python train.py --num_hidden_layers=13 --hidden_size=384 --n_experts=6 --experts_per_token=1 --d_expert=576 --d_shared_expert=0 --hidden_act="geglu" --moe_layers=[0, 1, 2, 3, 4, 5, 6, 7, 8, 9, 10, 11, 12] --router_score="softmax" --normalize_top_k=false --routed_scale=2.45 --balance_loss=0.00634 --balance_bias=false --init_std_router=0.0109 --lr_router=0.000626 --vocab_size=8192 --norm="rmsnorm" --norm_eps=1e-05 --tie_word_embeddings=false --optimizer="adamw" --learning_rate=0.000934 --beta1=0.95 --beta2=0.99 --batch_tokens=[32768, 65536, 98304] --max_seq_len=1024 --train_tokens=313800000 --max_steps=5185 --dataset="wikipedia_en"
Below are experts of layer 10 (counted from 0) of a mixture-of-experts language model. Rows are named gate (a neuron's input weights, with its number), up (a neuron's input weights, with its number) and show model dimensions 256-383. Each number is 128 + 32 x the weight over its row's rms, rounded and kept within 0 to 255. Numbers have three digits each.
Before each expert's rows: "mostly gets" lists some tokens that are sent to it at least half of the time; "gets" lists some tokens that make up at least twice as much of what it gets as of all text. This comes from a sample of Wikipedia text that the model never trained on. Tokens count by the router's weight.

# expert 2
mostly gets: "′", " will", " tri", " par", " go", " Go"
gets: ".", "\n", " the", "=", ":", " to"
gate12:167068099165152152135176162124128143134087164183164167161170152122110138152135129171149123133158152131099152123132103120052124113136154098119130122122100110108086157117161213122103115166145102133143157150130065100089146144080117106148155132146127082167187118116147085160137154094124137118158056134135181141177144187102148121081154108170096108144097139100124134091082085150084127119108
up12:147102126166205194179119082152080154130067160136171107137089176135107092123190114152172126139147151119100116149152146144140095115153109039110141111109110110172142101142116133160174116196131139132126158113204128148125120134158137086178156114121116114150104134123096142132152138104064091117140123166099096117169122076105170130120163127098094146129128144155103158148075120200117108088158
gate13:218081140120136210118128062179100132091169101169147151162119105117138118075089086119198159051123089063116212185158103078173135159131133088114230065123098089122120109163112151135127089136114125112105113078140129135088106111167119156172108108121136118123136158075155094091108097179073125104140163125094166100141114104101110153074200115138102165158207083083109138120069129120147129098164
up13:156074069130113140147057111169143137138095177135102129219154175197101113165127165120142102137103132105131189159220133115149103109112109152072123096105152056131082148129143145154148180137103167126162111127111153118115095127140133114060131156170167102116106161132134130155095156144101079072115155106178178098123129107150129198059121109112133104139091145094115141163135124106103183122166
gate14:087206147130098163123142121109114042155153151136148146167128110110147135103056075105149118094100128068108175118172117134145128157125138163155158141116129106119201081118066150122171111124101132163134128140088126064142162108124137160122114127165098171076136155203168100188173159114125121100032129168177125219141191110141087101197168085099106142069079126145073157201073101131111149137098
up14:129113167114126101131122120140099101144055154068170141170165152076128117109210144144098165126093081138151088175150129106179078075112078146172105124178133152146131159104131078169022133092154117081098087088102143177105132143055103172185129099102132122084086110142090184138103107132156146115149076126139143138168134142144127170090124114093179139113174121139106145082124141122089106122089
gate15:113130054100117086178101158164126100110128107147101109093137170107100055087124135139160108096106126165081095137095124109069131109170134090065141128147110087101116161192135104125121092096117150128153158127137126090094175055132088118165097106124191185149153109167076142111117102138123083135140133137153118109150156153162122192128154106163150098088098140177061126137158152167098131067170
up15:166148162143174176096130107150106149150122123082177168145168095115141169195148131145121165113167134145134123132130118115211110128089162132211147129105147176134150119051163083169121176109128132157137091101075105159132133141130144110118127096096076098116112124172092149155126144100110201082147136138136120113119132125087130076163116163088121150143134083053202147125132163129158131171126
gate16:141097168115091158221216157160117130145056144160134129100163077126171129094120148097063112132095185116131124124155088193135092137132117122135119101141143132168130104130089152201131120186083100141125123127093123149022142122131204167142125155156176147071129135125103113156120188081112125087093148159169101141193166163124101129127138124181159125135148185116136154164100113179139141165112
up16:105130166115169109111119126145098106121086139130117151074117147062170128105111125160087109138120112137111123140174142114142144025092138126121153085200134148180046121175164161126124083063072096207100139149185122127107109149127113130066070166149146151076095113124178103140153120126138184185069189199121103130165142152141140103144170121120072124111129149132160148149148113120125125147119
gate17:121139131093108174125154095141150086148111164185084096099114172139144077121185122131122105146089072087129161112149119120145103156129187131092135144108118154102075150161094134113141137160127116151115151122097083161160142079103145151195145163087108092155128175126135120113052112126148104108144089174112093164088050127142075110135113057090116149097098146127092134155151055120089100090139
up17:154052064086161111081213098090115121143095087113127138129160093115142135131051100082124160170105150149133140131099106156176133111154136110125184178114155109132125148150095087110133145126137157094140134116162171069099121115157129117116102120153165122108183113086105109113146139165194122134173152150132154139085120179093173100094142197139106095106121086223158118126141156175099150176101
gate18:215192175135143107157141120150123125145111090115141135175140098105124131184072190162129150098108184112113130126122110092096100094183145090087102137127091116095158156095067093110153169173084101165133138145151120077119175181099106143155096147106089071075090091089143106122171149165113129160187144157171109095103155108113119096091186162118118164116158144096100140145150139174110121122089
up18:126135115118125146119164141141100131125095131100144133141123160109106122151058149103114169093116148115049128116096105143163159094213135097060109173109059140082124161163112136099103174191114178153122062109149150099126154139070095149148091115129141153057186093116122129194142143177137127122184163161122114112132130116112143009135176132138135072179061075128079151136100126158114072081150
gate19:135112121131130085108126139101142172178123124148060127094069082140160113116129087117178125124128134138135124165169157148131078154133117193075169132104100138176145172175132084093160136105090120099156076113093130110114161119066069129152101187110137118104152122132171147075122155189076147154129088074168144133123142146162133157083153096073173133133109109091121086125179119132096112123143
up19:100171107180106090117117169136157089116114096163117088110116062158033124134149146116125170159115144179118116112159167087080121116103088126142183143112126064144162161132094070132130130169137109141102101110125146105164099102088143102106086170144149152087077137097157069091125165120068137158119167151189096094126152099133116112117132167119127135121113127100131152194140059111124168055073
gate20:159122152141123083150120168123151098188147100211178109173102130126149138131147152103099122143118146139115076098188159129121171035154152130176127169077129120102128133152049141177118119169150098101174151102119096142149135120170137100116130080058077152145093131097176110105123194113107167133103109188122069121106143115162182109138156162132175183123109171128083143169137103095088122180162
up20:139109127110134121137159147144177111146111104146141081156140163139127156132140170127112147119084177203103121088134122112135141001152158169110136128111136171104163094137087156154137117130149124050122118111084089139124146121175167112125101110057142146155122117154122098126160100116095207166087123157121100079142212110123109110156125113112112121141134195109142167131143116124083109169211
gate21:098169167106109169190116164231104113069170116138170096129166083130126123168117131085111128142147150091172096116130118118177069184086134151100163103131144087124158134092141175132160150118144150096126114141146087121149197150077149109163153178107193128152104205083112118089120137165110171110147132121151185150106103101091153130160158078089061106126148159113128114229109129137133116131147
up21:079100088097193115189129133109125127145162099092121197068119149122177118108134076083125136193138123097066167118194178143159117172102121107124132166082168082127132140126142134122109095158135112141115121132137123187157163071167129128086165144156206128127128127106097137142144134137112096169062171115108109149113069127204175097054138123130100111066136100145091122140154115154077130159105
gate22:163156130162150134159230088136131127163123100076136162171087139104158188145056128126125076098113133160149175135151073155155173158149160134150102137128113119132133150143068105109047061109123142175105139117150148152130056110162162149142122083150140159158087168171041123168071187122135037149185106143107091174152134123127168142102131165159115134167130123128142147144121145118141096126126
up22:101089088133147112070163103095123161205135189087122116114101127144137177139157104117140124115129150128079087158124111133151159122083154193115107174054138159154130160102114134166149144066136123073161153133007140135154143118080082089102059100163098193156098140122108128149115134165129106119104117116073228115099111095130139082115130084097153044158074156132117149127145150080118133100110
gate23:082083145129118131117145087093130081139096054121178199148136077150108148091123128154122121097074124158050099181137128077115183099170159102156143143093108152113084125195125088148055206144174106143132119124255141093117138139144072156169128145108113100140072075130168120133125155136113126078132109156127089097115101149112108179101170110131071115140103126118146130133130087122124093191168
up23:096006085134116056190197126104103098128135115090150131171149131139070114111117138120151118113130113125123126126116145113105149227135150134129149128079085066104120070153147052127132098146162123094104052159184109138117105137181088126180144080070098113186094073173134122121115138077143119087183160162169102070100112158110177116099133105080061130117123155179185123127082180140146128175137
gate24:141099089167099146166155084085162164149105142110095128200106151139109128134162106205165101089179066145203159154151122141132174117085143102117144113190151127169105104112119113115141107156149069153148135120217098119164081122130076156117145093132109172117148157148172093142102121086209099124116151128126116142092091200108095115084139186136112145083077159104164126148076076100108110135127
up24:147152161118182150137109145150098131186143136155127231142148132128165087125169136135096134119167171154106146152091131080132143180100217108154135153119144108186137131072143113113107067091116112170107130163133147099092118162164112158068142141157154062094113133074127129107208161108121172118147127167107115132108143097130081113200113204092095096126179153102053161125094140169140091136134
gate25:129150112171137089178185127146125133116095144152077169075165129084162095095123126135140188104090081094168105118086106061044103057112085129072083055107096138182091096069138114104139145094141132101095111095143121156136120079183162142169159101093095149092108161120107094174104100122120128150116166113155141080122170157175165132139153091122113093158068162118134126138107149122063163117118
up25:176125082146152114135177131150169136139126104152081147085182135092189092130126147150107084109117077076183054075084115069081089059119093103058133063114086134143151111074167134096152109143134084034152156173143135119089106099182160161104167097142132146105134144169157070160127118162121122101145159142111158151111151161177146154143120103140117097179096170106131095131100146164108141100111
gate26:106122125178085108127091156145158118153093098148070134199113131069060084128168112097162162136105121110096166131121136107132100109181109136163166154110076123158105165067125178132128087113138088176128119078081152122096089167130116121073068154127148138143187092114153130124171130157125169153137130153141131111080125109142105128128137170054058062136121131068057089168151082120134000111140
up26:105111087136165124104123165157130102158114121104058103154129081112091092100215142109117148129135104090108109134144112099121066112155128137134137094068103099160111108135078157109176092065121098137144111116067094120121133111099088043164125143146154140140149088077138138090167096100118143122132145148098075109076118104138078124141142169138088109120091146072035117158150068122106069077148
gate27:150124076139144148169165153174103117112116083138169135166130142077156087112151140121157158116089138076235136080136088139083146092136098175127098131145135072211171090104141177121094152138174128146153108163193097116140115095155108120102205117148111146155094159066119164151138135160133133147119118142133148133175145123117191127154132107090093164123153164166161135148103147053089167131121
up27:103098158074136141101122064106113164113087142103058101153121130139141164140078093183076104164172094092046149174121074113158159144141116103162172087129107142126107145157160131137147130080090147145047188103067119204105127144115141204178128172100103120076130111238118102135123103105099128131136069119175123161094141167159126164136125119155161107119128115128082156173145135181135115150140
gate28:126162105132118110127128122150127117139111149156135130076097132099149184136105056127125128122158136065085151116182131134152203058184168153105146151134141069193123147112076091133132121105104111123148182114150083152145099132114055103161145148129127062116162108112146150119177123149116084170119139149110134047135108129097170135148100121101101152132145146081075156151157160128105143153123
up28:072128142099073076090140197114101115080146138119162123102139092064128189126170090161133065111123132113119188155140128137136163084132147148083087093118114128146086170169142109127109082159126161103000135166117101115133105114113093165134145172187099101102138146168142137112135147084109116160139122133142086131180080064091131101184134158115134155148129123087191205127133132119109168183120
gate29:123122192180148136093126163118117119138150125108177152149160059147164170126116105177133181130083106143148147164128091159166133147101113160201073131184165083170125153142137112125157182151088135064104118175182125133097173166097099194110094049148134128064155152148172115114161130127125084133118178151160184107144128190124132150102160053167122127164152150097065107089102115124165097127098
up29:137104086154147106168178139156159122110095110118172098103079140155168147081108135143112094154122103209102186093121140099107130094112157129122123162145122144140098132124129132122121139222115110121123127169146171170117204109103181098148151152106081149083107187130135100155075090104143140087140196108074100196075153111131108106161167128100134169179148152124228148093182075154136158091056
gate30:092123131148135140116166108139180155143174128211122107131200162113212102143120177132133129109169094070188124120167088104112152122139105084155120144129134133137119192133145148147154090100216074199079124109138134112154157148134163099091166125068115103094098097084162186147093134108160117149064061196125131171122109179171137128103128112133148112143152115102117117108175123131119141139135
up30:146083121116125085168092135097181133144072124157140161139097136122164185124146125105091109147159118116088192203122062134073173179099141141161118059144109129142096141080077118140176102139083140103156121178125081061082118083151097151106147153079196133102114143155153174111073163147093100164122066145141172104147110147162182140118150139139120149131178106154107117158091158130153155163143
gate31:146120061170181203125078102144135115136174140144073138142088186141133085128112107159137147126096120084132169153179163131144147103132081115116103085070148154163102109093109174102087102111096122173166096124135115178116162080183148083107095109123067149098117069216184148114138106129149092149115073116056087120144107064140137146123113103039100210125164113108158123122180110113179085109174
up31:171102115181089162142123050100177124180109119176103189153139137118057117141116133152100133136138111087082074178109112061117190150114158186115111118117152075148150136116094102094157100172129107108147120097113148117128059211153147179146055105166108080145191134118148147109117134143173124179161074112177147139113106087140139163142108179103145165120157068153147167149114159131174131137117
gate32:110130151093071131160157143092104168180152117140134140116121171146167162111151128058138200104139064110106120129145161098077138137113114169052105122178130118160097095134031150123153198114112069147112136194185151131114091077109111136150115106142096116144072206100071059115105102163107073071156112155214128112134099120119129127095136113118150161105085160146133138152186156074157166141119
up32:114129141108135138128141117115100219117185094173065152090137182193159101119110134062112133165129141120160093099112163184110112188077117168141112136122126105120123104148081064149111132123044102165151166165124128104158069113124111135141124088083112163110072127109111047169145157118159184107139102177172083093179102133108095139112134123105121216136156182147141138152203136122134127111039
gate33:080120126106119113102144154045185133125127118117069139117127165116072095114131125166125130200153137174135073124072161115103117139150082198087145113079131133176127124180102128100112049106139131117114071152090152124116098096133124143152087137107167119148121104090130131108159170060117104128134179124158071153103166072121119109132080129169104132141081148151089087084097064174101171093121
up33:096162111091070111147153160073181147131113109158053141122123169082056075107103099142112137143153158155121087120121175123124135107197103173110171111096105118160114141171146152130135048134130144105110107108093161134082084103149148138119061125110152109160144077114178101130131173120120131146118168144147118144119186093164126141125108105145098089122079138174099061096102086186129136107125
gate34:121153157139104121148142131136133091114135096107162116146179127089169105161094090081097096140093150118046106134087094178151162091110072097097172162127122171116146148064091089163124138123102111122152077108148091022153113119086110177126151199165140139044104108134139043215081166194099094115082122129126161133137157114175136160096132151090178078128150098147142103149039133149106123110138
up34:117133141130168105132069169101144139115138098140112128136129150110101168133135139090144143153124106169173155138079204104140082199146066178146105173169087100141119115143072136141141125142156115133113145108136128142118155111105116111108062129141131130172169132094159172150110119082165130104106152095110119111131157038127106077172103136140127130099115172105084125112140142057041131121063
gate35:164144084193160091169178164178110127117122089091145138153133122138111115160148139082119141125124130085101085099219105106138099139082102126082177160077167142152176161119103081160112172113158077091183056141105107103184132105105174067186135166087158166163111178095119111052156183121045064101125128107124089151116106168162073152098103108111165156151159091111143173120120127137120135090116
up35:204076112148180113101067098069113109089144088122149146069142253085116165119166108122134182084140117128162111122126119157142131097086122185137139130118156182138136127119165080120127112116160092099117175157128126113170172179160139124194172093098055127121158150120108183112156122105128146089147076109169094188105191122151116197129122150069105108158128154157140085118138164179150161117165